From a checkpoint of a small mixture-of-experts model trained on Wikipedia.
Experts: 160 GELU neurons an expert, a softmax router.
Training: a variant of Adam for the experts, 685M tokens, 4039 steps.
Below are experts of layer 3 (counted from 0) of a mixture-of-experts language model. Rows are named router (the router's row for the expert), down (a neuron's output weights, with its number) and show model dimensions 0-191. Each number is 128 + 24 x the weight over its row's rms, rounded and kept within 0 to 255. Numbers have three digits each.
After each expert's rows: a language model's description of what the expert responds to. This comes from a sample of Wikipedia text that the model never trained on.

# expert 59
router:182139146111133128118075136131134122107100136112122147105147168088090118105161131100091114122156093120099103092139120116130077165150134132136140109181114154081138112146175121123121141100078158144104160127103110132133164126107128092092168154165145152091096101132132122084140129094147125166141112082067079165125146133112122131102166154148134153165140172146147119093109125121102114138124159133129145122140120113115139130087113113098127127135151167111165107118138111116089112124126118145125091124128138104116100104097087104103116137112112099134123127164130141137084157164138121162
down0:144162090112101173127092129114122144122121140087100131142112117091149133139126123154121103097135145116147144162123127147100109128095136135139145124131176108183134114127193111124106130145194132089097104151139096149109126120090167157123122139108115185127117121118056150081085144124133084134158149134130154116118157179120130088122126113093133122147159126181147080144117149105097166183186146101098112147140141115140140116127147163160127128155105098138155134121149126126126102129124143166113155130086066131135120176126169133142152133128128111121125089107102097071159090097136165093
down1:135147136115116138135122123152097112116161143150165101116089131121140144138160072163128068107141129103108159132150127141144106139139180186076065105154128149065123118130151134138118092160156117141184139140136131133090092150097118135146124114120120112139127133112151096084130095110125137153141111141145150161125140136108141084128134118158176099165183098140130162130121173093133134126122140084124145098123111162148152117130080146091132116130157079173115119129150145095091128149152135136134119126163137120103099167112162109114127132157120095116153125128145144143109112093143090102
down2:143140116100104119145141125117114124097141136128141098087132081118169121143133112101164145145146103132146142102129075085142057149115112159140120122147126099130127107152139129103110121125077152164156145135106142077122128100126125076127150109119147118109094134137148127118146149114118160107097120121115132143162113141126120138112127142142127153147108093109162094085134142106116101117149108080148170100175098075112131157100119141119128109128102150160151143139154120138109168103149131115147145085171105104137176141117136111151145115123138140168133154128144136127115145118142119133
down3:134123130121096135172115106106118087161132148105138093137166091120113104172120167115133157103093124117124093154090134143114143139149153113155146081139139143169137088088148139128122127156120137111122174119153115133137102111157101146115162123069117135160157095148074152084093137137112125165145135160104110133125131074093101100134170175052121135120132104120146132117076124126111131107151150162136101122148108121164115101119096109114147124117145093136141137101145141137144119135125103116063116114101097081132118122089126132133125141153122120123097113140136157113150108136096132155
It responds to: Given-name first pieces. Capitalized first piece of personal names and place names, often in cast lists or tables, such as Kamalam, Sumer, Arnie.

# expert 49
router:198138122157156124163109122086135134146156148119171104154148134155156140149155127108087141148153120136117160099075129084159174126122103159094150148121124107143125142135088137186133118124091101117128126166108147120122101082161120118130154103146111115156093146124103153141173114154119141131151132140188104126099131135104112085133095077111129139109146103123089153175158132134191141147126131116158098102114123128148127113153174159136105162111132168111131149097162132161142118165188132175111112099091117127154143136127135111112125092153122123126104139162091131133102103147122128118
down0:113118084095113118137097113142131126123156139091139114153153098123114166154116122122113122090125098127091118146151158106122140137132124088064120151155128089090063135153142129087085148104112156112141150141166124138149096161070146174155152123155122153156156152162124094168106119119119119124093120160105091125157146160153176170101101097111092117093132133137119115131106119111087134112139125140138169138156141154090120127181124098124098115162125135083149106133154162159131144136094136113135119060151102146131123165135108116106168127166130102118128111134159129134143146130143116128
down1:147147087102098130138128135132176112134125136114070113145127141160120098144149121145144132115137155130171144121155147150130119143076131113096086153122140140077096108128125132150161137137084137154138151114096137128125105100153143130141165137115143127072109146133116129088138104105077156106116097148095158124190167122096126166089144104118105091135146149190134104122150135131183142119086136089168103103165144059123147118155150071086124155120119101124144117113087089096153140139096104123112164153150183082124158119134062115097131117131110144121097107122187132140119073099155121135
down2:116127127100115135097102134149167092128124133146118094082124093155091148142125132122155115132143105149126138113105161102139133111098155121086114147153125116091152102122095107171099120133134111130096117124110130150131155097153130124127185168135142103118140145116137122166164134122161132119108105121075110121156113173116078122130149099170122151131153138099153125147100138138115172154075118171117149130152073117145092142133167142147128135139124129126100135087112121127089101133156113111097136104130142104158089127128138186124118124101135146153143190128097119106107119074112131135
down3:155135130130113129153103130160161125139126173133070121166148101137138098152153096113140131150151111106114102098094130157140110153139080112113093097144109165093142180142106103104116151104095087106104116111131161087141133089111105117136137085145113148118123154150086113174109094103136123117065109125118143109115159155124131121157153097133155115117113118112120149125126122118141097119142129139095116156106091101116138156140098141144088049135128127193136095086091113122119137186177088199156100185126142104116123139128131169130155159119144153147107156119098109142153133112145134151
It responds to: Lowercase word beginnings. First lowercase fragment of a common word after an article or verb, such as bo-ats, st-able, sc-iences, cap-ita.

# expert 24
router:095099087119156114118101122116165119146131125182089117145128160139126114100143117113142125113142090132117141077149145118151132124116110149095144181139110151104169120115085150120116160100138105095166126116161097119086132114112130139142116130146085103149146133101125130120104118111170107141139100184133156089122130105128146123144109083150136112109120118125135117104129146144099156123132074087130108101158128116100109134123157161100164136151136148145130118126144121149113166133176146132105167126145166136140117106146132158122083110164195116104122131113144101172104126136142182143
down0:145137144107132124120137102125150097120093097150120074111132156100140114149125137104125110110121153125105127140132092139122144109136115107148153085114095108124114133143114133162101149138126118104132144129152117144090120100121122085132127135175132093098096111106099058110141121118131095087179140144115147119135122126161098153103091114100140095113087117112118118100119120106114132194162135130128156132132112135102141097061147111145120078108160116139159108160138169104137084112130149142163146094112166123073065131149155171148115124138153135114143098130100145119157132162160134143
down1:173107159151142100105091146149144103116103119166121138111150153152144096157131134136146108151094139146131150114139118161113105137117171153101104160140066090145097184117122107147126136128188100115113128100124106124161089150137119105120108099113135143090123135117129145100118131133114155126137154155110154131129122089116149130118132118101076107099173121152153064052158134083132152129147113094106094144153147143153142131129121161120142116109150137089134109120147126124104146088123176166182111131112160099155126168155146136127120109096132091120138114159134123096177108154115160105
down2:150131127107155139156128123114111116141126098149117120131184135140144140115114151148163109131121143100156117129158109147079126129136114118113170140162143079155144140103137138153112179141159116100117078126174134102156104151147134124136109167119145143172112116144095146144176129118117134107130156154089099145097115111148107120083102136108107133131179135168154143092164074129147119105150122164136171123147128166179143134079100152143064146116104150139166148102137159097109135124165159157139151125138131129133145121120185123122116085128137075119113111131072130114135065145071181129
down3:115160118107112146123129097117111144157152141164086137133094110125126125192145144138087169140150119154117131117131160171141099161077161175082118118146155129163088126129145119128124117124161148142126120165089110131081136128102088105087122140157148128115135162103137135120123136134167156121170138143123133149139129135128167103142149140137136102162120140140134096128116142110119147128098137130092127117163147124148159130179147130130143171152095135178112123134090119125132131147158159160172101184126089147174119123172093118128095134090162138171138090128150127139137101154093126138
It responds to: Noun endings and nouns. Plural and agentive noun endings and common abstract nouns in prose, such as business-men, invest-ors, foss-ils, education, development.

# expert 50
router:151126155103114109101107120153146134108130102172129152104111107156147146137091101154098099127125152122113096150118123162165140137113170139110131151182100121161084128174114122102092121092155125144172101138127095126166113154101094199155119145151149147135120146135141090115167147079099126148147132148129151135112145105127158143165140114114151129135165091154164144096114089100116126157106104168117144172124076148088087107101125117177131121160150159141168111103149096145146145143114112142120116104135162144095147152141163144090152156134146161132110129091153097105098146103134132151
down0:131086194117143096111082092135122110107155132156127095156121147130100149170165109088160115128111096129145150177145134121145093135088139138112104116139120130132134104123158098101113139162156147128150133158100180136118119138133130096106131110186138146145077138143176156148111129108137153077176118097112103118118088114139123143124098136105165130161144143092147139131124154151094070140130127128155146120171059167117101132121129140129081117143166137136156142124116107085160122134132113114134142109149172143137109148145111114092175162133107157126142161121146109081126161130100120134
down1:069112093136122127115123124144142132148116122096139128129127089143142110134128137164122127144123156152141118135087146110105136171100132127138114093146174129109138160146100134141100108120127134145127117135114155125165187124128100102169114093123134150153103153177129088101129159127108144135117158092125125141164109124090100104122112177090137140125166143123107150151078134103091149169086159163130070139132115075089084158142140145175147168107187137112153108116174142127144127145146089135151146190108119090170116130114109174122145151112152111123185100144105130109163207112120105142
down2:145126143147138125152112125129150118122123121115133144162136121093130154120153126140124117139128120145141123132093162177134119144099133111164145089141147132149099123120135091112117161152135093124139125139154156167135158108184145113142152148131132143121113096170129131082107152131120099108127093132137118160133126107143139152116130110190161140139096151062093111119127097142133123142139146142119079147161136156134147136128117138186124147128131179115131136169149126151127162110136174118117100149140135142135072143125076091151129105123160158166099160158112171093182163105118155200
down3:153099173119131084113081111113141107102157105146126135133106113086140119149135145105089114142146121069133169165129116134139109155149138083114144110089119124118109124124157152124180136124130116131123131138105139162129150091124115095130152104104129132141115133131106112150137146119121085137144177092096130162115150126109105137152113142132114101065109166129124118095114116084137090162144108151114106112182130150149125149112115122163138118121088112118120114130121134116143137134109127112126136131098129084150125142101081172142186077145149154145110102137144104117156157141073135114
It responds to: Place and institution suffixes. Endings of proper names: -shire, -burg, -ville, and head words like District, State, Army, Airport, University, League.

# expert 56
router:122101105158152098135094109149116134097130100107118175128130085144121092101141135178151117096144141134161139104132120110141158147150162150157107114099113148125146131088141105136133126151153158146131160128132130124126109146114100152157139102144158119086132115125116104151124128142166154101122143162068110127157131101165105159074116156129152174111103092126137147107151113141111116124116118151128142163155146150123076140142078122122155136134157165136154081141157126086114168140125098137135164141112125143163138107153110099171164099151130143123164111117101140147151096141114109129
down0:120143106142091152100151085140149116124155146116099115132133133141147167073090150133119117139127146124181150163089192127142153137128103146115086106096113149120111111127164106141067164086108151157089089139140109166098144146142088172119142132151097142110102127148109119124101129123106081121108134136131095121138159100096122122125103114112153119120121106096089131160109106116135143167128168179160135151139118144166122096134101109120139159112128176104126154155134115088145158114114113114114170142125136147118133157129128154130129096108138101164127163114112165092174150132106094103
down1:082135096140145111114106132160159106146140109124129098133133100115110109170116130139119115112114115145121112118163140134079117152101153124121151149102127170141105173160109086154093108173072136172146157102126113102104094137154117116130138141130146111108146093148129127089109140137160120143137077118163142125113167063086108118129159125143144155112109084120182145109117133148128125141113139112133131158150129120142104134140082110158087120126136117135115109105112161104134109121147162109155131153121138123119098169072147138118175143143137143109100134174110161141158100132126123092
down2:129095149135157115127112102157116135136126128136128132106106137128160128147090125093123132168107112143154136150118108082129128085170148151104094115131126118113115106128140100150139096102115132135116130199124133154084123117100145134180176121160157134040128104104091148151103137169136136138106128104118101118154147125125124123115148132148156113148105102079113148147105136128122133152133142121144167123183112119164147141160076121166111149157166129149184118139109168103121141174129159082135163139111144156158144200140082152119130114101105165127169152130106158143133129158118156108
down3:108111087120103120108077093127161142124127133082111153150152130088118149121132140116119132136118145109120116140124084108143151106114147150124138135149105108116150134136175072151069163108104137117128114177130166138129137138120111129110159152097142089075102134104110124140125085134141150128110124141177148108133104114124152108103136119135127115121126157086138158104132149101130169143128128135131131112119162124096170116136107109132143127087179134130185134091163126110117128108186130136142135090098146104102146145119095159140131110138162110100125121138084104125147149142122133124
It responds to: Spaces before numbers. Spaces and periods right before numbers, especially after month names or "in", such as "26 April 1991", "in 1992", "Nos. 1".

# expert 20
router:127113132172149097113096139153117173110125078132133108106167129122103137123118116101103131157103110136109098124142120135107143153136146107174104092111128132135107128104152119106151128181129142119138107101100145098133126162170113141107145104114141146160089211138140093129135170100123133107124153086128078129113086144117161102101184157178129114094146158128105100102130100109139129095163153116128146118106156119147143172132133147143075154081148157093126087150079176149085122135141110143106122105170104093077080085154103152157131104107157142151141147141118130167131079137122094098
down0:154091145107116147102149126142094117117121148208106105148149102146143129135085131159113085133119120131139115116144124124166107097137104138153143143126168149173115132136118123160097126071121141121076129156152154143136083154101089086132147102123171142160121079124127152128138153112114123126110114157109109098119149130131129150115140106116123083104126163131153136110159140118148104153119105131124111159169119104122131101076114124121114131156104073158131149133132138152174109114139150112137084121134148128087115129141159139131170113121110127158092155155149150104148142147126167129
down1:107108138139136145109083098139130134152160121152117111130172121117128144133120076119088136133151126126136149140155134143148069128108116150120145140149114116126125146081135092137124164177131135125127120136096132138130130108123104110129148107108168144116132224124138103180077107132148136140133120146133093207130143106155165120155109145143136087144082161168145156155144129124147105093092086124119140125134120163141123113110158128103122131123144113117129104128119151133142159118093136157153061158100149113123136114139179136121120106148163122125130125102102117115092110150138094108
down2:117135148137151165158141094117148143104151097183164102142173116145129110122075097139137175108140165156156109105110169136109121130112126139132119112135136168155112155085140103113140106154124145127160161128134107127126137100129112083143111134127135148140129170117128090118107153142131130163102135165089155168137125094145145126129109108117127096172084105135154150159083122124136125162118120132125141134145109105152170122084158149133108152148158105091153105076132118123142122151096177159148104156137148096132178104105154156144143132130127151150160086132133144103107130131155087109
down3:112173115136109137122091114124138179131128125141120096145130106121116149116104127104119162102109113150171144102151138124123137134128120104094108137072134191151113089091138115125102123123126132126146138176129110115137110111148130159144152156091089114102114136170129113093090167156150130124113166178156085170097101117107083112110127141123092081159079118132122155120089152111151127134138125141101127130120145103158128142151142141097111145137128147122147102109146156132115136092134170173095124088121145138095191125111133114151123088146132136144143089134138119101140144157165127123
It responds to: Infobox fields, years. Colons after field labels and dates, year pieces 19/20, and table cells, such as "Weight:", "Authority:", "Preceded by", "October 18:".

# expert 33
router:144117115178139090125182122115121150126128097128160157182128162160126102142150136132172132082103146143146153153142179093107131085125106130149137114098120097170102137083093080144164182101105130124139140142142101130135165099127103158145124098176072137097096097156133171093104103120157129168117138087140112149130130126143099120119133142139124132127114151163132141147120160119117128120097112103124094165153110101126150114126131161098105123119152129128177103134102114119140100145146114106101191100099145133102118077125166090158100164102125153088151126139093125131145139136181130121
down0:120137132175125140124152122103149118166128115125108133174099091096160144119141146192150123123115111121171093151164130148170098140174152086127148130117112137123107127132088095097100169069122105118103128101114137163083093135123131146136114140119139115146106138111142138170111094137137117134120138087166149184149174146168104106125141148133109092142182130148135138156102136118122152121147144144096135108166126127105139120149141134128133148145110129110154162096167116131125098141164139096127124147133136125098108125109138142101125123116160137125094124124155104117127136186142147138
down1:173151083114120141137108116163115115158116158148140124105144119126113094142115159188101156110097145101140141124099138129099164103079109139140133083139111127127105145127144139165117126166120149187145125108140112116145167184153166159101132138078110133138128125098120158074100141142134153114182138143123084147139113095120101092111118120149133136147120097139131136087138094105111122127104143076131120170118135110100162171152064121142093142144126105092129126106155115101116112142146155122153139143161114138107150110092143113144155133137127104150157135075122147130143160127139192130
down2:150108136167123118114118104118177109165135113106121159070120127110120126141098112078101102077131132125152117123072125141156105176121123082135115115154115100142128131155069151108152127107145193122170126103149104130169130136115104142168129078107145170134081147164096132133132153113140144143138123169164176121142117119141140095096146159118122125138131125104115149146093112158154172122143151155073115174176140176136116154150136101110111070153114135138113102142117105112101140137148120097082099133157102125121092113148132127159110084115098138099090151188139127108134144127139130145
down3:121149123120132139129121095123148121156104173114097173178123112104161098145124108147143114148137145105158120138142125084118092109085159149096139117178163124107115116142090071115147147112077139097131112166129164151136118117103131154155118156133081148156117143123182142162129123129194127159100127107157119121151093134156099154104118135128108094091125102069112092135122117129092117116145112077135111109144123111106094117176130145116135130127144166101096165071107135140122132102142122086094102135144123105158105085115146128143142136136128093134110162147147096098126088121132109114
It responds to: Prepositions after verbs. Prepositions and connectives completing verb or noun phrases in argumentative prose, such as attention to, against him, critical of, via, because.

# expert 18
router:111151157128097143134110140140108117086164156086103165107119158165086129084116107138139151154122128119097103130126102123160126151165154137126151117137154159086142122161136115114122116143128114173123121120172132088146126142098142147118107134148184153087127106157173126134131122093150146122151126166103136150144159137097136128158139168102128158151119085160131100108100158120141084115125147115136164144106163111146146088064111126118125090157173137117101144102149083134150140136109111095112098124167178166130113122147128122093195167105116108120111105111161154168104133088133131116
down11:124143121123137137145108136104116142145158135133167103145119141138083165085099127099113125100108129150141130172127139119124093132130156168121142166160144142125135115156163119106164131184142133104124136151160117121111142169096132129087136199101163103136131132104138103099142121131085131141131151098136149141144131161124143130161144080175131094105129115141105211154130141094182132105112158131137134110172139115102097136129146148102128157134109158076145151114106152147152081120121148127169128138141135106175159120141125104147155087120156134153138113111132138138067147141116095143
down12:138107144111120094099128131149128094105133143150127159124120124092137128120138163134092139155164143149130176130121100082140114102111160152154126138119115131142144145098148139199121107125161125136151171123137063112091134143096135104085148117142127135113118118101109117115118122122100095148060118131142141115142140165100120153136069165114109121127124126132147165116089115093122141139123100092108109118149138137109135138137129062165160113128112171150140155122114061143126175135122107136120114135129161103114107109131127185105125109148142117135138075101110165116096117080137152149
down13:132133107108084132148084107104156126149133145124140098071132139136171111138139114104131104128096120173167148121159142103158104139162084142104113139143142146126166068127139140124096137122118136102147130155153112144161152131094076122104131088103137107175126073111107149167137109131121132115071128151113104113139134150165146110156138128122104143092138194140134132125126166147180147133120149139119145104140119091148142116122173154123088147115148159120116114136104128125133087137130122079131124114103140160105111140127111130172204172100140107150123130150125137130145107111097157122
down14:093116119090124102143129050147121148144177145119113138113137100074107107109107143136166159154106143109140158135137123136127110062103136122111119146090090119133102137133090131123151139109145140138141132158137099051143149124089170141101140158136144156089138129140108132129132134127129123142144147105115166191082160162125133129088133126131115157089126127134103128138139094141123101126138093108169128154113121103132130141121130143119126130122101126114137146094085124116134131134136116144121125078169082136102096139096155127162098134126150095092163119095126137116114115165113084145
It responds to: Foreign name syllables. Vowel-heavy middle pieces of non-English personal and place names, often Asian or Slavic, such as Akihiro, Dinamo, Toruń, Krishna.

# expert 0
router:119077116153166126129098150126147115124083117101078094147159123105087129151117147162124113146124134100122130111113101113101138126186131100133091168128190156091154151124155142144168148135135180113122125177122160106154130131148128094091142137088124126127160150098136121112153136145110167097149163083130154116116133135113127130151160128119100082131130134123120094142111116095149127117130132124158166125124141095133163091135114160164118174160114084105101140144087161141121148151102126124103097091153110101139117190139132162146142081132147110137118155138112131132136113135156123117
down0:117153104155077142133097132079153150173137147073137115141118157154103100107136080103121155105158137110158135145141162162136088104117135157095109075146092109141087105102149126148091197119152104154091140084115125143149128132130116120130116115106155127087143135172149138123111139130137133129175115179113126141158128162161150112134123121103152179104134129152129123127101164130110139104132128102135088088154128125126068104120182113148137111133148109120137095137118158142158120139167122096181118137137141127122159138099119125089114186140147137101143153046109120119142178126110120171
down1:141113156116141171112159131106126122148141101134066175112163142118088091133099108099125122126126099141145179147084152103131097110174108144172121136136141145143123124132129119102119113111121147141139101134123143081132148110167076161184144094114104112127082162113093094121140111138153146109126138134126127081107111119114158121137124117106141133147143143146129136127115148154142101113102123159170177143177085112144126158108148110177126096127126115134120095122093094107141155118143139127137133130098140135146093115163156138143129150100083068164126146075067131088131112150106109130
down2:113129090105136126144139114163142089162150145126157153133133136083138134133130141145153097098122096104099092157156125161163152104137094154130138136140123153120090140152154098140098105093111123105156142149159082154112116188124149109104100168141124180144144117113101130128103135123095115125107123182111150152116156138127169160176147081166100107149133137130098143117104116104130104125160135107103140141107127130126131079117108169136124107129170142127118174108150144161175183110113088158137085162152112139128088153139143130125117101111134119164121126141202126126141094119147110113
down3:150098121124131125142118112152115124154115082176155110094126100112106104164166138144141140151099106157106157104181128086103112179160098107112140139129146136157107133159130151125135096118145125121157144120148146115086117119133170175151154123104153116118097129168109095143143073135124148166120116146129142095111131136123140106160140128172125139097076126151165091102166115148129156084133116122122063139152164096113185109109159157175125113071139081121134137136130156097134114152132113084150085173095141089111136106170142140118110145063148120125103092113139124107124131131087149180
It responds to: Infobox and list formatting. Function words, punctuation and line breaks inside infoboxes and structured lists, such as MLB debut "for", census dates, species authority years.

# expert 2
router:114144164104090140143133117102125099081128158125139084138115168143114124102111117137092159167186119087078101117171109137095097120131121105088161102170121112109172099149157094126100111109130133174105130142136119100158094091117135070108102134130155123107109145122167084121137106108126126150116135115120155134150157123114110149120163132121164138153127095113122142154162132112114111107153130127101157122110140110090144126109115105145090095146125083159126143127121141153118136126151093152100111181142138140145138165126121136111153157102098138133106166168117139123105120118084124115
down0:127123121145112113155111096104113117133148138160088164097136141097111130118137144100103075125163132117093098127117122107152094183156148151122126163148134064110119123138203108135140132115123149109146104120103170133105142119133121128090178167135127110139162098103113121133149158117165112116081123110125114134178150105153125086131086163102119108136125144124126165156154130150091148169151119103107114108134157120108134122123135119128124132126130112119138119108162115137083119125159143190169095111113177163145104150123161119100158102109154122138151147096115131148155116155137118159
down1:150114148107131132137148128118107110111157135118183118141103101139127124151120158131137118173143157071196092146085127115142089150098124106112118152141160107116120138164103116106127106130164150098091153140100142169154145091143101097126107086157135161133095131160132150126123125144113122091162123137148126105107167157156121113161098108139119156097178152108146157129104128158114097120122115114097139149152108150143130158139126108158149164099133117170166141181114152121145129146141090135160131134105149131136123110096146164161123139142134166155138147168172118101128146122113082129
down2:166139133117100147118132126153115125150134131092154123102091136097129128165165127165161137127143126144118112120173106127117161154108125135093141112165078108137098167061132106105102121153112146127155090137152060144122132129138104162160127139149133154172176138145099129137150094135145125160141187167075139157105107117104162129146099099086112105139153165090146145134137114141144129118111106135135155130120091104109060145125155117139111104108118095150137147062156107109094168126068123126119149181107146145098120105109116112151133112078137190158118157143115122127101104127139148101
down3:149125116116116131136146096128094161136124127120100122122118102128132150137128114136095116082148077114124100100145097154156169126124183096139123145102104092148164150060125115124122108097100109096140136157167146129116159082147059146142124141105145103149167121110144115128125169112127109122151118104113140122132092110118173155135105120147137109118137172119155124190123124135073145128143156152125130147139127104155109111149125163120102061101102083132106150101134091122119108135090127131127120142119101121095141118077093139152093170131143141151107141135047099111082171130147142120
It responds to: Foreign name fragments. First word-pieces of foreign personal and place names and bytes of Chinese/Japanese characters, such as Gonz, Lat, Seb, and parts of 福建.

# expert 12
router:186128107168184108095109103110110105137100104150136117168109136114151112148078166081132143130133140127118145120101189107074110120101112154092092075184137109133100127109170098120150117147128113133156145138142107150098155135149084164113155135148119109124148129083147121143125144140142169106162130097132111154101102143167104086136097151147142137128100118101157132136120129171172141115084135077127120103143152098114151101152104169105143138105115125144137077161134082109108121147152125094084140127105131139117123111125150124127134095148145151115117140154128111120095137101134133165
down0:151121151160139117114102121158147100133141133164111109130154107160131135155112144131128145099131106067163173147125161110136146077149157132084114078097120101151141126102149069182144152180151124121132121166107119162140139135106104172135118139155130163156079141141172114089134104145117149127119108147089117128148113098111171119136146094120128166158103138148124125108148126118110171144110171131156140153225070136157113107119135152123114153153108155145134069130091156132134119088121132143151133174153125149131101144164136151141151115087126134103108098153134109146161117106128094096
down1:119128146154137102133141088126143092164127114127148111111165160113125146142152103086118154146122123132099134105118072114149143111153088135132123143151159139122136134144130100138118136152134159147127162140138123139100133137125104134134156120143160107143092142155174166099153124122105105087143092105141161106110103123118095109098138132099112127169148116123179104113154159120155136103140164130125065127155084094188145140133151115145098157103138141101084140146111112107085153147119074115136129151135125158113143160134104089164101141141108126170077100110115112130125107119137106147
down2:132085086156131139130114105142122138166114131126118161105126143167127109156098127175131137108089165118145154112145126133138155100126123089130155151121111159097094129123079118119141136115150111072110160138131137128099107154132164084105146134091135124146117105128136115117146167129114130096145132140154147154202142144122121105137096146116127085166128116167115178155171109171126144154151097168153119135173123094085181140135093118100137104115147106136148125113119120153109127119150160134132119095112126162143137139181143140109125143160117093156144150149146156122110135106130158116
down3:148101132152165122111139103103137127175136156167109143132129092125144162169116130144104152111136155157110102137119175138106124161149128116147135124121087106123119066108123107133134138115149120111106134134152101114130090123098183133109137145118157130125127125153142136164113172117101140133133093087118161123153115151119138130139079116098152144163083121128153115167129092153118099126117106150147103175202119135061148164173111148074129136118154149151154160112136110132122154137084143084132136130127096109117119124166153108138126113099112144141164156148154145071158125100080113109
It responds to: Auxiliaries and adverbs. Auxiliary verbs, pronouns and adverbs in the verb phrase of running prose, such as was being, has been, mainly, primarily.

# expert 38
router:118150111163131080170100114130139104141079095109109105109112153082103177163154133149122116121084088118145158132100152100128148170120103108117154169102158106163159159129104144138149102123135153096145121135129126058166124127115162118125112135122133104152115138178154105129200132130181110091126070115120117158143125136132149130151128104112107117114131096133137147132144150108145131103110135100138143163143145111147145126129143161159156144102104165111119117198146141163118151140135147126167096142105130126127165112108145125115103088153108169156137130140152135096112119120146101121
down0:124140144157073123127078124128151133117124127092140141109189098104141135107106083126101153152163098096098134115119128152120106159110100124142090138160115168170119123137167107115082161120111128164118083121130141106096138146159159152094122148094188100131119092154136141122142118175098117127130131095081160151133114105106157112124149131120143154145178155100115145135098162156168122126138130134083120127190127130126126167151129126107140115141125148159145137146157179174163152147128085107144134133166097141112140088167133105133086084174097137109121158174126170123135115104126124136
down1:120142091125152139147121110092108133152092183124126112153145138146133071145144126124093143135109094135135158145140111109103127111166122093114108124119160175128119156126126102177126117128106086136137166174075089091123114125128159126132150060182133111137100109105126084114133132147147121113090130136162129139133118155155153094101083141147126131119117100074132110164114157128133123130095126179115087153183170144135164118103095136144114131095121116117128123121071144124145112180101143124125139189131187174130182101154131127176071150098134153142139143117097157177144122121123160144
down2:102166166121026114141109011058126101250084123132134098129106129140115134135160140117110128129132128084127116109130115140108156122140134130120122121149122127127168139112141112141137127131139144124121126129139125143142135109134134146139127097077165151074146112124130131100142162089159129121100128138118131142140119112116145103124157134140140113128125119141131166145119121113144131162111115106133126134255129106125133147118136099146147133163112141125126139148111117129109147138111155143137113124136108080108143115156151109138118117132100123154134129129116131108126109144102099113
down3:123127117138128130147136100106123124131120125154106147114139119121128141143130153106126164131109103118134146110115138146078132110137143121149094141127126122111162127123163072145157149114152146132098125165140084161142117125104095105131059120117132090115115127128123106099131106111105151135158148130144108112111129135142151166128143125067128120152120090125129108055141129118128137120135106111138126157176142132146171118098109097073125185111127136131139115138132093141083150112081134125129119138130135120117150134133143102132119107158106124129160118117142100150183136100118131103
It responds to: Taxon list dashes, abstract prefixes. List dashes starting taxonomy infobox lines like "- Genus:", plus prefixes of abstract words like social, political, dis-, aff-.

# expert 30
router:146118116198137075118111148123166155137106094092087154137147083117091152131103126127108150132116162133133122102123145121136141165124139080150168094109109145157165178103134096106131134165105168105135106133093185109107164134170131102123168105100180155104133106118111111165140140169140125079079100091146142171162112134123140159093101151157126129120105123080101119114103103126148124115140185178145136112124128103130111103174162137102097139140131143096128128123068141155092100131086128145120125130102135122089106133155120070134173105107142106156166126136137130139174118090125142116
down0:122102142114142149111143125148162123106123106187129155149092149130134160169137118089121143153095120125133167126155157107144164100121150145152159127171154116085097125155185169127097115105148150131128074118161128082148139119145144159081116123129091123081114139131144141102140125105099102169157123163142142107110129114139143117123145099096127175141123135087122089172124139105128150099123081159113125153196146123144136165141118150157123153117173113126149111140170127137098167143146169097164137161113116159153100089118118095125155134133109105128158085086118126101127097140125095150
down1:153144137126096139116102138138140156123116093152148146114112109110143164121090121141103159131161141094101137144102095110127151153141140099158084120149171121123135160114114116170155084130133087098125108169127114139138087108140075137134081150148169149146080113107137133142147112130148158111137149108128099140158127154115127098124144095150095139100109134125109125129151135133091122098126146126154124122137158182124143152103104102131087115096104157118171152126156129153141116140143152173121106130120126141146137182085134140120151135126132102111156128135179108131151161165148149119
down2:113139105116153137145126131101138160176118131124129117182167129108104104114121165102161135157113104171154131116126145127135124178129161107139126088161110118154126111161153168129112115130109135157150128136171170124143132140104106150158140095122148139109156107139137098100115178195109121102105134109109116064100135128151115124135110126139113138142120146151135113105145124126097147066106116126163182114123108154104090137127116134145112138158142140098165143128115126142104134092145112105154168142108166175123080151103104149138120155112159121104109114153123070086142124110127140148
down3:094118140150156122170148088132141128143130134125156120134133146152097115133129118100126148117117164085148113144102138140088073157163164120135127104125144149127110138163132160170129133149132161121158135139134093167124115111151092130136173114108145109146136125124157139145148163156071162101078119139134115154086091128115140125116134131123113161136161126109151098127114089142109146097174094133152131141154161155112136128125120076115055140143115142094147145151112115151124127143119083101181154127092100117089080173127101119107143173105137142141108116181149133110155124095091141107
It responds to: Of, articles, years. The word "of" after nouns, articles the/a/an, and century prefixes 19/20 starting years, such as total of, June 2016.

# expert 62
router:176137114240186113112116142127136143135076109097168119154159143136116097130095164126159119105110128122152170135143150100096105147116158107187110067112147168141106152104168110129164132154111117122102088128119139104139131141151125138102112102144166168121131114121099123085132168155150136131151134095117117192138108148164118158103135136150114135133150148132094150118081108119123140099104185135129116095139103100159145119162127138081085118127120148106148132169090196141120103152126109132094143139102143147100143109140115138159123140131095132119120095156088097143146112149146123118
down0:157150127142186153132093124100115135105110115153104088110135113131111163114107125139145088126187140123141125154107105161149161152128101146100115091142119127155130137119127113103126080124137142117129118131102169171149131094085150109128143128101127121123081111160110118174129123158144132114142160171129121136157113116172156143230148101114115104114128107106139102136144174131114093121122083102136155118207099115120155132116091145107141084070150107100141144112119179112121115147137097120156160120108144144119122159140166139127143074119098157165106172113083153109125117146133110116
down1:089127179154125121143128106117103115135145129161105098147139106134135126135162165091107166066120124111135160132115136147152162097099137138166136096114127087092113139130084159130106123068113132146182132104142135133138132113135113113130154139094088128098153115099128115128142165148119156100118114127136090108147100172119102114119127148116157128150136132113157126139153125130094105130115113163183126141123154175152163168097076115097140139112116119139153133184168090121137127110123108100165153095110111134083148129116107123138149131119125125125176098166142153087113127060147147131
down2:124148088109119132128156101120095153143125158086158160103130155110170074137146121114106120090133075135115148100134190162150184113101122139141110102108111109089160128154103092135137150118138130104103131121119143167106150132116173119126083148148138145107126149208163131132091147136127108146114102131136098141142175129122151109116119122148095172093118118116133139112102096109145117103121109132133147136132183099106156144134096152134119093139133120129136095132139091186155111135134096102166149139128100127115132133123118099054140144125131144154136126152118136134091099103160117132
down3:113155144109094131140117129096122132158122126104141097147133162113148078110118145138152116112096116095098133128113117173144088091129117133137095136126103162109117164140084099097096095144117157131158135125114147160152101131127123153137121140121109108101133166112098107162147157136115109116149124104156117147158149144163102102147167134167100111185112154157152133090135136124132127121133098138127145100160148183153113127096154127101075135170172166127110101133113108119124127127112140124106083086119145156107170065137155107128160145164139150151119111168153136132128130174104134105
It responds to: Function words, clause openers. Articles, prepositions and clause openers like the, in, was, However, During, notably "in" after "which" in "which in turn".